Weights of a small mixture-of-experts language model, trained from scratch on English Wikipedia: a variant of SOAP for the experts, 550M tokens.
Below are experts of layer 5 (counted from 0) of a mixture-of-experts language model. Rows are named router (the router's row for the expert), gate (a neuron's input weights, with its number), up (a neuron's input weights, with its number), down (a neuron's output weights, with its number) and show model dimensions 240-319. Each number is 200 + 30 x the weight over its row's rms, rounded and kept within 0 to 999.
Before each expert's rows: "raises" lists some tokens whose logits its average output raises strongly, later layers aside. This comes from a sample of Wikipedia text that the model never trained on.

# expert 9
raises: ".", " ", ",", " ("
router,176,177,158,221,210,187,235,206,197,227,164,208,230,216,214,216,253,198,163,187,183,229,224,206,181,224,232,243,185,158,185,249,220,188,205,190,201,181,182,240,219,219,161,234,165,232,164,213,226,193,229,136,223,235,204,210,197,158,211,171,201,190,202,159,203,210,243,183,214,297,229,210,217,205,174,197,238,188,205,219
gate0,206,219,186,199,164,225,234,250,218,236,197,148,222,191,209,215,182,179,138,265,205,194,206,190,214,151,269,148,169,169,225,145,196,223,227,177,181,200,186,261,154,234,210,182,240,254,177,213,163,226,210,179,232,233,189,224,227,243,211,243,164,252,224,213,234,148,189,172,177,189,182,206,244,184,224,242,236,220,214,211
up0,271,198,201,254,212,182,178,222,201,214,199,217,239,196,205,181,191,205,218,199,177,186,188,266,198,242,224,242,241,178,151,148,179,246,234,213,217,265,228,193,207,215,252,186,205,164,216,212,185,231,164,183,217,207,187,204,215,170,243,179,176,210,187,167,201,229,210,147,190,214,215,157,172,288,220,178,195,209,213,196
down0,200,237,184,204,229,230,192,221,192,183,200,151,266,217,190,210,175,209,212,172,207,246,200,183,238,271,200,192,234,219,171,226,211,193,178,164,234,181,156,254,223,176,229,241,145,214,163,151,189,207,196,184,212,196,242,177,204,224,196,165,213,252,214,210,197,213,218,228,207,245,241,220,252,235,169,198,208,204,221,208
gate1,199,202,207,245,262,195,187,206,194,225,176,207,170,217,172,183,211,172,180,248,170,179,241,240,232,215,155,194,215,167,221,233,183,208,136,215,148,219,175,219,215,228,220,192,189,167,166,177,172,244,217,259,144,213,195,194,202,209,187,241,195,160,234,161,187,265,217,233,211,184,212,184,255,211,156,210,180,169,175,160
up1,217,195,193,198,197,237,208,176,258,189,178,203,239,175,180,217,200,213,186,187,209,190,185,168,206,193,227,178,195,222,211,194,148,211,145,218,189,242,215,235,179,188,163,206,169,217,168,189,214,228,168,164,265,135,218,231,175,166,197,208,175,245,194,248,203,231,198,181,210,252,208,257,195,180,212,185,253,229,239,244
down1,239,194,188,231,207,167,203,143,210,182,202,196,263,204,206,200,237,234,187,227,189,195,202,242,222,198,148,190,204,129,193,211,178,251,173,206,248,187,214,241,186,201,220,185,212,208,175,238,230,250,191,187,244,218,168,177,143,162,186,197,179,227,191,227,208,208,223,215,176,191,209,191,207,216,243,202,158,248,196,201
gate2,190,251,140,174,184,178,226,264,217,249,200,169,171,183,166,199,197,143,192,190,162,226,246,181,232,216,159,230,228,208,205,248,179,184,193,175,107,204,202,167,229,176,225,229,192,169,194,182,188,210,185,208,247,209,246,234,209,159,236,199,230,178,219,189,165,213,176,233,165,206,188,165,236,171,174,221,162,194,201,236
up2,186,212,179,186,202,216,169,245,183,175,199,235,240,146,179,215,141,167,223,125,156,198,205,206,201,229,205,196,202,274,167,212,196,187,195,190,175,171,269,169,239,187,186,276,171,218,187,213,195,223,216,233,218,215,252,251,159,212,134,191,188,194,190,256,173,195,217,214,175,184,250,210,215,202,175,179,159,226,268,155
down2,186,187,215,202,237,206,239,180,195,206,188,258,217,214,186,179,177,228,255,176,242,128,242,161,198,158,254,246,161,264,200,226,205,186,172,187,179,144,214,203,234,233,222,210,244,175,186,169,191,239,167,253,211,201,206,181,199,216,276,190,174,240,201,218,200,162,207,141,139,198,234,153,171,204,172,230,171,187,221,160
gate3,214,176,218,188,213,245,171,229,194,219,216,229,204,163,146,215,140,197,245,225,171,131,223,218,198,177,216,195,217,170,260,175,215,197,150,223,199,184,155,197,241,262,209,241,209,167,190,197,231,193,178,212,185,201,183,238,192,225,227,255,205,150,178,188,160,198,227,198,199,248,164,172,210,245,182,237,189,219,196,209
up3,217,213,178,231,191,192,217,208,199,211,179,207,149,139,174,197,174,225,210,163,227,209,199,279,165,182,244,203,234,224,206,190,216,219,189,237,186,170,212,212,230,249,198,183,179,172,207,170,114,214,180,172,215,176,181,212,157,199,245,214,207,187,232,182,170,203,132,218,221,229,204,241,168,164,221,231,206,209,224,135
down3,201,160,170,203,211,189,199,190,195,232,180,239,276,268,150,180,170,214,207,210,119,206,204,113,185,207,204,195,152,232,216,127,204,204,227,201,217,171,210,278,214,216,169,231,183,171,159,270,187,219,198,210,171,212,218,198,215,200,206,225,197,153,182,182,188,242,120,164,180,228,190,220,175,229,209,174,218,217,211,195
gate4,215,140,250,202,193,189,219,212,209,196,192,177,191,150,273,191,235,208,199,171,190,194,213,186,232,242,235,227,239,174,148,185,209,175,239,156,240,175,158,173,214,207,176,195,254,212,168,195,206,168,247,207,178,230,153,268,224,192,219,215,226,255,254,188,141,143,156,205,190,257,179,202,238,236,200,210,202,165,168,210
up4,215,191,211,183,178,173,212,191,290,254,134,194,171,237,188,198,191,217,207,182,211,222,168,176,182,125,187,189,164,209,188,186,200,165,189,213,170,186,183,166,186,194,204,226,214,247,218,257,216,224,195,206,220,191,240,134,162,229,212,213,139,207,190,252,211,174,269,204,197,159,219,240,181,191,173,178,219,194,222,220
down4,225,232,212,135,186,231,156,181,247,202,191,249,221,188,235,170,216,193,228,231,202,197,175,209,163,221,196,191,203,207,147,166,197,170,196,230,200,219,156,200,185,239,160,266,248,159,148,237,215,181,182,154,209,256,235,161,195,161,181,184,194,185,145,206,174,199,220,133,187,187,175,203,209,237,213,176,165,188,167,205
gate5,147,204,198,152,235,212,203,193,213,229,221,216,254,151,156,138,158,224,145,187,181,220,227,208,235,217,232,227,238,220,210,202,183,125,240,175,206,209,181,183,206,228,187,170,153,177,177,259,226,249,228,201,215,231,204,250,234,230,214,206,158,225,239,126,224,176,186,191,215,165,246,277,222,152,198,252,208,213,191,198
up5,190,189,213,167,161,230,206,203,163,173,202,170,232,184,189,162,170,207,194,152,250,195,185,233,172,223,232,175,223,241,254,206,218,195,150,207,230,226,247,166,218,219,202,159,210,214,221,203,236,153,197,192,198,250,156,151,195,192,193,196,238,253,224,199,235,188,228,136,141,161,202,171,191,201,220,174,246,144,237,204
down5,170,140,184,204,163,202,168,199,185,182,196,187,252,196,217,159,203,195,191,220,205,204,156,222,190,230,218,243,224,253,226,261,197,227,126,215,203,181,184,161,213,227,193,176,186,167,189,160,180,217,241,216,193,247,224,184,193,197,154,269,210,222,191,174,201,193,223,242,200,201,157,199,163,227,234,191,211,233,210,249
gate6,221,162,209,215,223,176,204,209,233,194,199,190,188,181,240,167,212,158,213,275,144,216,193,192,225,195,203,232,210,204,216,232,242,209,222,179,169,214,141,199,159,202,195,236,153,183,234,143,205,138,212,186,166,183,216,260,257,210,188,160,246,171,143,227,179,167,237,195,141,205,209,193,183,232,194,197,181,211,144,207
up6,197,205,190,187,186,223,206,226,260,201,258,237,198,169,191,189,178,224,189,169,181,218,214,181,198,221,192,179,238,199,268,215,152,216,223,246,185,206,230,166,205,237,229,290,194,225,181,209,156,204,171,164,222,183,209,231,189,200,182,223,123,213,146,240,221,230,218,151,230,199,238,149,184,241,242,243,205,179,141,228
down6,196,207,230,232,216,233,172,212,229,160,175,171,201,167,215,205,219,142,201,170,256,245,173,177,266,235,173,165,163,233,221,209,187,114,143,225,167,172,236,177,179,211,197,202,230,227,217,201,199,178,198,198,199,229,140,181,176,177,211,203,231,171,191,213,233,204,198,171,207,190,205,191,226,222,223,266,220,184,206,208
gate7,194,199,200,224,147,214,225,264,228,221,175,203,216,190,264,196,244,215,190,200,239,222,180,230,229,229,168,206,187,219,139,223,234,189,190,232,246,199,204,230,229,204,180,246,202,215,215,268,231,216,211,265,256,213,184,173,188,205,213,213,222,139,178,163,144,213,174,205,161,202,207,187,195,213,192,180,264,261,203,186
up7,207,135,213,195,195,180,240,233,229,147,241,248,194,145,237,250,173,234,144,165,220,190,217,199,209,207,163,232,199,170,212,185,218,189,240,203,228,210,197,233,189,231,232,198,185,200,228,235,231,201,194,233,215,228,223,182,160,202,166,250,194,228,225,184,234,170,187,202,205,232,230,125,186,240,242,236,203,220,125,174
down7,194,244,214,164,183,187,215,202,265,196,226,206,178,236,190,135,198,173,254,178,189,156,193,174,212,129,149,230,127,229,167,171,189,211,191,288,268,184,213,126,212,163,270,187,168,223,178,152,139,211,122,212,213,219,206,203,177,211,175,201,162,212,216,198,271,235,217,211,172,169,190,213,157,183,210,195,163,218,204,214
gate8,202,233,191,178,182,196,205,214,229,230,196,179,187,177,225,221,194,223,223,162,134,229,215,143,227,216,226,196,230,229,244,204,254,200,190,141,209,167,220,247,220,162,198,209,215,220,161,163,205,212,209,205,168,182,219,196,182,246,183,233,251,198,202,256,145,130,173,252,186,169,188,194,185,182,211,220,197,249,195,120
up8,210,145,232,151,126,208,194,207,160,211,243,176,188,231,241,187,239,220,210,184,221,134,177,205,208,166,225,219,202,223,237,242,180,150,223,246,258,183,192,232,184,205,125,208,213,204,184,174,219,203,217,147,159,192,202,238,177,243,153,244,199,187,219,196,153,184,161,163,204,234,178,210,145,245,189,224,204,238,214,189
down8,187,200,168,136,248,190,212,163,198,184,206,217,196,207,208,185,210,173,161,184,189,192,201,239,252,229,208,147,175,234,192,189,183,253,222,185,177,190,186,179,197,206,189,151,205,207,198,135,217,182,71,215,154,199,171,252,179,233,166,177,174,266,207,213,223,195,214,194,143,135,186,216,134,244,188,193,153,220,275,154

# expert 14
raises: "-", ":", ";", "s", "\n", ","
router,170,206,186,225,213,167,197,221,255,186,174,193,170,243,202,143,184,243,194,249,204,219,220,213,160,220,230,189,238,187,170,207,255,229,201,149,172,143,191,193,208,243,157,201,155,157,165,231,197,136,222,159,207,265,162,223,156,223,226,239,198,173,207,165,169,221,191,230,176,205,215,207,230,207,161,157,214,230,164,231
gate0,215,189,149,194,141,202,263,171,218,213,211,188,218,227,164,173,181,192,231,211,177,164,158,189,159,216,197,186,234,164,197,154,245,163,191,186,171,235,258,219,183,202,278,178,220,143,207,152,191,228,233,194,200,196,200,187,180,188,163,203,179,221,182,154,248,207,158,149,200,134,237,234,201,226,190,182,207,200,225,268
up0,130,150,188,213,217,196,187,238,226,170,185,179,224,176,161,227,220,220,150,162,211,151,271,201,186,220,185,181,193,211,204,202,228,214,188,241,185,219,184,161,237,233,186,219,172,240,208,227,182,172,206,142,212,188,209,155,224,230,237,213,162,211,199,214,231,172,197,188,247,152,200,158,205,242,216,201,188,204,174,205
down0,127,145,228,182,136,257,210,155,237,175,199,204,265,175,160,212,231,186,182,226,237,177,243,213,194,208,195,191,186,187,193,164,194,163,176,233,181,156,202,136,212,224,148,178,196,205,230,186,287,200,277,174,285,182,195,206,190,210,214,246,243,200,219,201,190,204,180,150,180,212,248,158,197,169,222,166,235,167,171,225
gate1,180,252,207,215,188,197,204,204,249,218,196,171,182,207,205,195,192,179,239,186,192,184,144,203,160,133,215,235,156,214,228,191,210,237,225,256,200,258,224,195,208,197,187,194,203,173,247,234,154,202,202,161,193,205,179,215,184,231,140,135,183,189,253,230,163,276,202,176,215,164,203,167,222,155,186,164,231,191,207,201
up1,232,210,158,163,186,186,221,182,205,203,175,258,166,238,220,271,213,203,195,194,248,216,198,245,217,204,150,162,224,186,238,211,227,187,208,215,190,248,219,153,216,216,284,196,216,191,171,162,242,170,205,209,241,221,205,177,191,243,249,221,209,224,152,104,135,192,162,275,141,205,147,202,200,215,198,238,220,222,198,240
down1,214,224,179,219,234,236,232,165,198,181,234,214,177,192,211,214,168,208,187,212,236,198,199,196,241,178,186,231,175,187,183,206,153,188,227,206,192,230,152,204,245,268,185,211,184,208,237,229,165,191,201,169,187,208,188,176,269,228,231,196,220,145,213,159,190,180,186,232,203,242,256,224,201,141,230,177,193,242,214,185
gate2,201,184,189,200,188,218,144,197,186,171,153,242,184,211,181,149,221,185,243,181,194,158,198,180,193,231,211,173,258,238,234,205,208,172,160,266,154,149,219,161,197,212,227,155,178,227,199,238,189,233,183,236,201,185,167,213,206,184,221,193,228,199,201,212,257,194,230,162,201,199,203,174,229,187,245,192,188,175,197,207
up2,209,225,211,187,193,240,269,218,208,223,269,155,211,208,216,227,189,175,175,211,160,213,157,176,170,232,191,240,157,142,217,169,224,165,203,149,225,222,218,208,246,252,210,207,201,200,247,216,182,199,188,223,176,186,192,216,205,207,199,229,192,147,258,175,178,264,183,233,232,224,224,229,177,237,194,252,194,205,195,234
down2,172,231,181,252,207,190,213,224,205,168,214,282,205,178,257,202,260,174,187,192,225,260,202,189,211,176,193,183,179,190,179,238,261,228,177,228,211,213,204,164,190,153,182,155,216,218,182,189,211,194,225,203,204,151,259,166,203,175,245,234,234,178,201,230,212,167,182,194,149,176,187,199,235,153,184,198,218,214,228,159
gate3,194,185,215,236,198,156,147,247,139,162,207,177,240,221,163,194,221,205,216,158,237,205,183,184,209,142,261,250,173,161,169,203,181,174,142,229,202,165,225,161,132,183,222,152,198,197,161,195,182,162,218,207,207,206,213,209,193,188,185,229,157,202,179,211,235,235,180,205,214,165,212,253,190,183,191,195,143,195,225,261
up3,143,207,204,256,230,219,205,216,228,212,237,162,212,189,244,154,163,211,207,180,214,225,266,172,226,212,132,233,204,251,184,142,162,140,206,180,226,217,206,212,151,211,198,184,155,223,222,239,206,210,206,208,213,173,200,231,215,255,232,193,147,213,165,184,178,133,229,219,200,255,197,251,188,180,182,235,191,235,189,228
down3,213,231,204,197,240,234,211,169,188,155,235,234,135,237,257,118,201,185,157,191,152,150,227,179,212,221,206,159,184,212,178,176,223,242,218,170,225,168,223,222,157,195,203,219,185,195,197,246,176,176,204,210,210,174,151,216,166,176,202,206,225,145,196,193,248,227,139,224,198,157,210,226,127,195,199,180,228,204,194,157
gate4,141,239,193,201,211,170,196,263,215,189,199,156,220,219,206,192,158,203,151,181,197,168,159,225,222,206,217,259,219,167,216,202,182,198,159,216,176,241,221,215,195,171,199,256,198,185,170,236,190,232,202,254,221,244,191,248,142,182,147,190,229,169,234,190,204,229,194,164,199,183,282,215,188,231,208,181,197,120,173,154
up4,202,186,193,111,166,181,223,237,173,209,238,199,199,192,205,196,294,166,193,202,195,154,198,213,179,228,269,249,162,222,221,168,189,197,217,220,175,179,219,229,156,201,179,210,199,168,184,202,207,181,192,189,253,169,201,184,172,197,150,170,200,222,159,192,197,195,204,242,144,183,178,194,278,245,218,198,240,208,195,178
down4,163,207,241,312,206,249,188,212,166,256,201,242,261,183,192,210,203,210,143,221,236,227,203,182,222,244,224,244,205,140,251,213,236,218,210,196,198,223,185,209,208,228,240,185,244,225,264,139,253,198,96,214,166,210,217,172,229,188,179,184,221,198,221,228,244,187,233,161,178,193,229,186,226,161,176,202,222,255,198,175
gate5,127,222,240,180,194,202,200,206,190,182,172,199,174,208,261,239,143,234,212,201,194,198,212,212,209,157,142,166,169,273,273,225,218,214,191,225,222,183,267,206,204,202,180,225,177,160,215,174,212,150,218,209,246,219,232,225,245,211,244,197,208,246,249,158,219,204,217,210,185,179,109,193,191,206,189,220,240,190,186,179
up5,211,194,199,237,142,213,192,255,200,191,217,198,186,187,209,192,185,197,182,193,237,208,240,214,202,202,236,165,178,172,184,237,131,221,248,185,213,193,150,200,198,177,210,209,182,243,217,185,195,166,195,148,172,193,194,229,221,184,189,234,179,177,146,198,200,213,204,153,205,164,208,214,169,215,203,200,188,249,212,154
down5,201,195,192,159,206,212,168,256,160,247,216,243,170,236,187,207,240,152,163,243,170,176,188,194,177,162,162,160,208,183,176,199,229,156,196,232,222,167,168,192,245,215,209,169,252,198,179,174,204,213,212,250,224,295,283,182,223,227,286,210,223,219,190,173,224,157,193,219,213,235,228,169,174,160,212,157,207,189,232,188
gate6,204,178,220,186,201,140,206,207,237,267,224,116,187,231,210,173,225,205,239,201,213,192,212,216,179,258,209,197,228,170,254,145,229,227,217,216,201,182,184,223,177,176,192,203,247,188,203,199,203,194,213,127,141,199,214,195,160,233,197,178,206,196,204,189,166,200,141,164,139,188,171,254,213,219,224,215,190,204,173,220
up6,247,218,239,229,168,214,248,203,221,202,197,177,202,223,232,198,209,198,220,245,212,195,244,170,178,224,177,192,196,234,189,183,209,188,179,152,226,228,198,183,281,196,249,203,178,173,155,150,186,174,200,163,181,200,188,230,218,164,221,206,181,191,239,207,197,185,200,170,234,201,136,205,223,197,178,188,204,186,169,199
down6,219,167,178,162,250,214,170,247,186,197,228,207,169,207,230,196,194,189,245,176,219,218,175,216,183,259,172,225,168,228,162,297,219,165,163,184,152,167,182,166,222,205,210,191,201,193,241,199,201,182,208,199,229,178,207,205,239,172,202,224,141,223,174,220,261,176,176,206,241,185,237,160,149,160,213,198,206,179,189,169
gate7,171,175,210,211,199,196,168,214,189,253,170,169,191,184,216,239,263,232,213,221,179,200,203,275,169,198,215,224,206,163,184,225,211,187,166,155,186,233,189,145,232,192,215,271,240,204,159,208,171,221,194,216,252,179,211,191,216,238,177,232,207,234,158,241,234,237,195,210,170,169,215,198,97,184,200,145,258,189,221,194
up7,218,180,182,201,257,192,197,166,187,189,188,222,170,172,202,249,203,167,207,243,226,148,193,152,244,172,241,193,181,239,179,202,191,201,232,183,199,200,175,244,179,212,199,158,164,204,177,159,200,184,192,124,228,182,177,191,143,253,159,214,241,248,159,201,263,171,148,229,223,232,199,202,265,189,242,195,202,186,177,205
down7,211,210,222,191,185,212,160,252,168,159,195,232,192,215,232,182,277,169,183,200,158,182,165,256,180,217,178,166,216,197,170,213,205,181,181,312,143,187,191,175,185,143,167,227,242,209,181,259,168,203,200,214,177,214,207,159,196,212,255,214,224,208,212,253,172,188,257,184,189,177,228,187,190,168,159,197,148,236,243,220
gate8,152,202,156,197,150,215,132,239,231,183,156,181,203,212,158,253,241,198,213,199,200,213,227,186,203,234,188,164,219,250,232,195,216,215,178,225,222,206,171,227,182,204,216,200,223,208,249,174,204,209,213,163,214,203,193,216,129,217,199,246,206,180,251,219,202,198,238,182,171,178,216,171,205,177,224,223,174,255,205,153
up8,236,202,185,150,136,212,164,174,270,149,181,264,181,188,227,200,219,219,191,221,170,209,165,219,244,175,140,196,216,151,181,214,221,166,189,184,233,194,228,195,223,178,199,167,217,172,181,218,180,212,223,156,229,140,206,217,212,232,197,243,183,220,248,173,197,228,181,192,150,248,212,237,179,173,190,193,215,146,236,206
down8,216,200,255,235,240,188,216,228,180,210,237,231,208,179,178,165,203,252,194,207,213,163,197,206,194,175,200,180,188,155,114,194,195,174,218,245,208,217,191,195,240,131,199,238,200,194,249,197,146,161,162,215,216,225,196,175,209,201,234,167,236,180,229,192,147,207,214,187,246,173,240,231,181,242,250,179,211,208,197,209

# expert 12
raises: "s", ",", " and", "\n", " ", " ("
router,159,202,153,207,217,163,232,227,200,191,255,213,205,227,170,134,197,259,251,186,228,163,218,203,195,152,195,220,190,152,196,220,218,196,194,160,192,159,132,237,218,237,164,177,191,170,186,192,193,173,215,197,239,208,211,197,198,195,182,206,195,201,217,145,185,175,240,200,217,211,206,220,203,221,231,245,235,187,185,233
gate0,217,148,177,180,227,233,201,164,209,212,185,229,212,197,130,239,206,188,243,241,173,214,226,194,186,187,162,270,167,183,192,189,198,235,198,237,152,176,170,186,215,204,156,180,218,240,174,196,201,151,185,189,196,185,186,197,178,177,232,126,245,182,209,197,149,216,221,203,192,238,170,245,254,230,187,219,236,187,275,193
up0,214,181,241,187,217,164,138,151,231,123,252,183,224,179,225,185,220,222,194,239,216,192,262,209,213,168,163,217,222,243,200,245,203,206,251,153,160,234,185,217,212,235,181,218,227,208,221,242,155,187,198,159,196,218,173,224,192,184,207,240,223,154,184,209,230,224,224,144,188,231,180,213,224,182,219,168,224,221,188,222
down0,268,223,172,279,180,228,197,224,208,193,113,184,212,200,205,165,271,228,218,193,201,210,218,233,175,209,172,198,296,178,171,154,178,175,160,219,165,193,179,176,175,180,258,179,209,235,223,201,234,203,154,215,186,203,208,151,214,193,241,203,192,229,256,203,184,180,187,145,203,196,159,240,152,239,178,172,237,207,196,221
gate1,197,190,219,175,249,182,173,204,206,156,208,152,176,210,180,185,193,230,181,213,179,173,246,251,213,210,214,215,194,205,223,232,191,177,236,167,203,246,203,192,186,218,192,284,178,281,213,198,242,182,204,247,168,213,252,241,240,150,237,210,223,186,121,227,198,204,220,239,233,157,240,148,183,183,155,188,230,222,180,185
up1,247,205,268,236,214,165,209,228,177,236,204,166,195,222,165,232,203,155,185,200,198,199,232,223,203,142,196,221,200,175,192,155,191,216,220,240,187,175,240,165,204,235,242,259,172,180,213,162,232,178,227,212,241,200,266,229,198,204,236,206,192,150,179,242,166,228,204,211,208,186,211,240,181,168,208,126,209,148,195,173
down1,228,193,203,201,222,184,190,153,198,188,210,187,199,224,188,200,246,141,173,202,158,179,206,222,135,195,202,175,118,184,180,205,207,219,218,203,186,202,150,191,154,179,169,173,238,112,203,224,226,212,227,259,296,221,146,214,196,193,177,182,209,230,114,237,198,178,109,179,189,211,152,177,180,214,168,193,202,274,228,242
gate2,186,226,229,197,179,163,216,180,188,207,216,203,209,193,160,215,154,188,175,192,206,262,190,158,172,192,188,172,201,144,177,131,155,157,217,176,174,217,193,185,211,217,210,173,188,199,237,186,172,251,202,189,190,200,213,240,193,189,234,202,188,164,185,222,176,183,248,195,184,182,203,197,167,166,231,192,154,235,219,156
up2,183,226,213,217,146,214,239,133,191,195,189,227,231,137,178,187,230,147,225,205,170,267,217,205,167,181,191,231,191,214,228,169,151,191,194,169,126,213,226,160,198,209,201,192,208,189,214,184,200,178,212,215,241,183,203,210,198,178,213,153,261,177,165,186,175,184,164,176,202,223,182,165,156,176,221,169,179,216,201,152
down2,187,166,200,146,253,257,187,193,178,199,185,239,193,217,229,224,230,165,210,186,165,208,248,201,251,204,184,172,226,173,198,194,205,154,177,260,277,204,183,186,191,185,212,198,283,216,204,166,246,245,160,178,210,226,204,184,200,256,230,200,196,202,221,171,155,162,167,189,240,161,141,240,204,278,236,182,224,157,184,243
gate3,216,186,224,168,222,185,172,171,211,163,198,199,231,217,186,195,193,184,215,164,227,235,235,223,211,216,160,235,208,201,158,181,191,178,196,206,155,184,190,227,213,193,174,216,217,172,204,186,240,182,194,155,219,181,188,207,184,234,181,219,192,184,217,214,156,202,252,215,163,168,154,188,161,197,201,177,215,244,196,254
up3,258,188,191,207,188,227,203,166,184,160,170,243,187,161,153,233,182,202,197,232,163,224,258,215,212,251,189,196,223,176,205,184,177,151,187,195,216,200,192,212,202,164,235,190,185,159,213,211,229,160,201,215,282,167,208,186,187,231,223,237,218,220,217,216,226,203,169,205,181,179,248,192,235,280,193,211,194,183,188,198
down3,210,184,208,166,163,241,232,210,200,234,172,188,188,167,183,206,172,169,172,224,245,172,167,176,232,182,200,203,195,268,165,212,223,176,199,223,187,170,178,180,218,221,237,183,213,180,173,243,164,248,183,194,281,144,223,196,175,226,139,227,174,185,240,204,205,207,184,191,227,177,267,214,196,188,161,184,202,231,210,213
gate4,187,223,219,154,185,231,237,202,247,139,208,199,215,206,222,174,201,243,165,191,150,231,205,246,190,202,227,235,220,204,191,207,206,281,178,222,187,176,232,206,230,168,135,229,223,185,227,158,165,168,195,228,224,215,247,203,231,208,169,187,216,190,233,181,202,227,198,188,185,212,165,202,217,238,249,211,213,187,204,237
up4,225,196,200,205,217,180,204,241,233,257,199,202,243,201,167,192,199,151,238,202,186,209,192,230,207,191,218,190,205,170,188,163,200,231,206,127,209,213,182,152,270,168,183,199,174,196,165,171,205,187,199,158,210,290,195,198,168,224,219,145,228,138,180,226,184,150,196,224,188,194,203,212,160,148,242,159,190,217,200,144
down4,188,200,135,195,197,214,195,201,242,172,189,136,219,191,257,142,191,193,181,153,156,204,218,245,245,179,216,183,160,206,201,159,118,243,272,236,205,251,180,212,177,213,209,177,147,156,215,200,201,211,160,200,188,215,185,220,189,178,167,205,203,156,226,162,177,222,232,159,165,228,229,222,202,264,139,216,247,213,259,197
gate5,176,189,209,231,193,227,221,217,231,225,206,179,209,205,230,137,230,167,183,228,210,203,175,211,257,188,188,200,238,169,114,198,230,191,202,180,227,162,137,232,203,225,194,248,231,265,160,215,169,198,222,170,238,162,214,146,223,224,231,143,150,242,199,176,227,183,202,175,202,265,207,179,236,224,208,180,217,212,208,248
up5,142,214,237,189,210,186,226,182,185,222,256,220,164,234,209,141,219,167,260,219,165,233,204,227,191,160,208,223,247,180,181,199,158,150,255,161,147,165,174,271,190,198,247,228,185,161,191,220,232,220,203,227,186,231,196,191,151,240,205,181,212,185,229,179,206,174,257,246,169,239,143,194,218,197,189,162,120,203,180,158
down5,182,241,207,212,218,235,240,188,229,197,174,195,188,161,256,207,151,218,185,192,207,202,167,151,119,201,269,212,235,272,184,223,192,136,194,233,183,152,231,190,189,257,222,154,139,142,216,151,209,175,222,241,193,191,152,216,231,249,240,172,206,200,243,188,216,223,192,177,207,214,255,162,248,229,170,188,218,216,173,175
gate6,230,210,262,214,234,188,213,198,160,222,198,194,229,273,246,189,244,207,225,198,178,223,202,189,231,126,201,191,219,207,189,155,220,184,213,218,184,156,203,209,167,189,224,181,179,218,180,216,215,192,196,176,240,203,208,203,204,245,236,198,172,160,194,202,166,222,215,204,175,258,206,196,240,215,200,228,180,227,165,179
up6,146,174,185,156,171,168,218,240,187,152,162,180,131,165,258,180,201,213,207,180,135,191,191,153,192,165,189,166,147,168,187,184,207,219,188,206,170,196,199,220,195,226,236,169,187,172,208,186,174,232,240,232,280,258,207,175,197,193,188,201,180,164,198,172,207,252,197,181,202,228,184,177,241,252,203,226,218,196,197,162
down6,229,187,135,189,207,171,169,228,154,176,176,205,196,122,250,182,195,239,193,180,252,224,189,235,173,236,213,231,173,162,152,166,148,237,189,234,197,171,159,251,164,223,259,187,165,192,195,202,182,190,187,224,254,176,172,172,220,259,196,183,189,192,208,211,182,246,199,212,237,239,176,251,186,249,185,218,199,172,215,175
gate7,142,211,187,194,161,184,197,184,218,167,173,190,232,161,221,193,177,196,176,188,211,235,235,235,207,181,194,222,226,206,208,250,231,156,184,209,177,189,207,207,298,235,233,202,149,155,190,183,270,161,185,209,215,240,230,169,290,219,189,141,214,216,221,192,259,180,216,192,190,208,252,210,193,230,192,207,173,205,203,116
up7,206,231,225,156,167,206,199,178,221,160,240,219,243,157,204,227,239,206,197,189,150,231,220,185,229,185,242,253,200,164,231,165,235,234,170,209,213,226,185,223,252,220,194,204,176,203,229,198,181,202,210,222,253,241,163,154,232,181,178,205,260,157,169,209,211,176,223,219,193,226,228,245,245,142,222,177,188,210,209,154
down7,179,188,148,182,181,171,220,207,220,246,159,239,240,221,183,218,209,210,209,192,195,234,256,228,180,229,168,165,221,274,177,192,223,221,200,166,227,169,237,155,220,220,168,192,212,194,221,129,262,211,114,198,193,165,146,207,270,170,228,218,184,237,230,180,161,238,174,194,240,218,181,210,215,222,167,223,246,180,180,206
gate8,201,156,196,251,169,187,194,205,206,148,184,229,160,185,244,225,180,209,237,213,231,209,216,251,184,212,176,231,193,216,204,192,176,242,212,208,192,248,176,239,212,195,117,172,186,200,203,206,197,217,199,141,193,239,177,204,188,249,224,216,207,158,205,217,164,178,148,188,177,177,194,199,235,203,173,204,229,200,216,159
up8,229,180,215,146,132,161,180,210,202,217,221,158,95,227,177,156,253,171,250,236,180,212,304,194,189,181,179,162,245,206,239,188,198,231,168,224,193,255,189,191,191,243,163,246,193,224,203,293,244,213,201,156,210,170,166,179,218,206,251,194,174,196,246,202,177,211,196,224,195,134,209,195,259,218,207,173,211,204,210,187
down8,182,144,149,165,243,192,208,221,205,218,185,207,203,173,205,211,295,243,202,225,222,244,203,222,169,252,221,221,235,201,167,245,214,246,188,245,172,219,202,184,171,197,213,190,233,169,178,209,243,203,201,212,126,220,223,204,217,204,266,206,179,177,140,202,236,229,192,189,244,236,175,209,162,189,209,180,175,168,214,165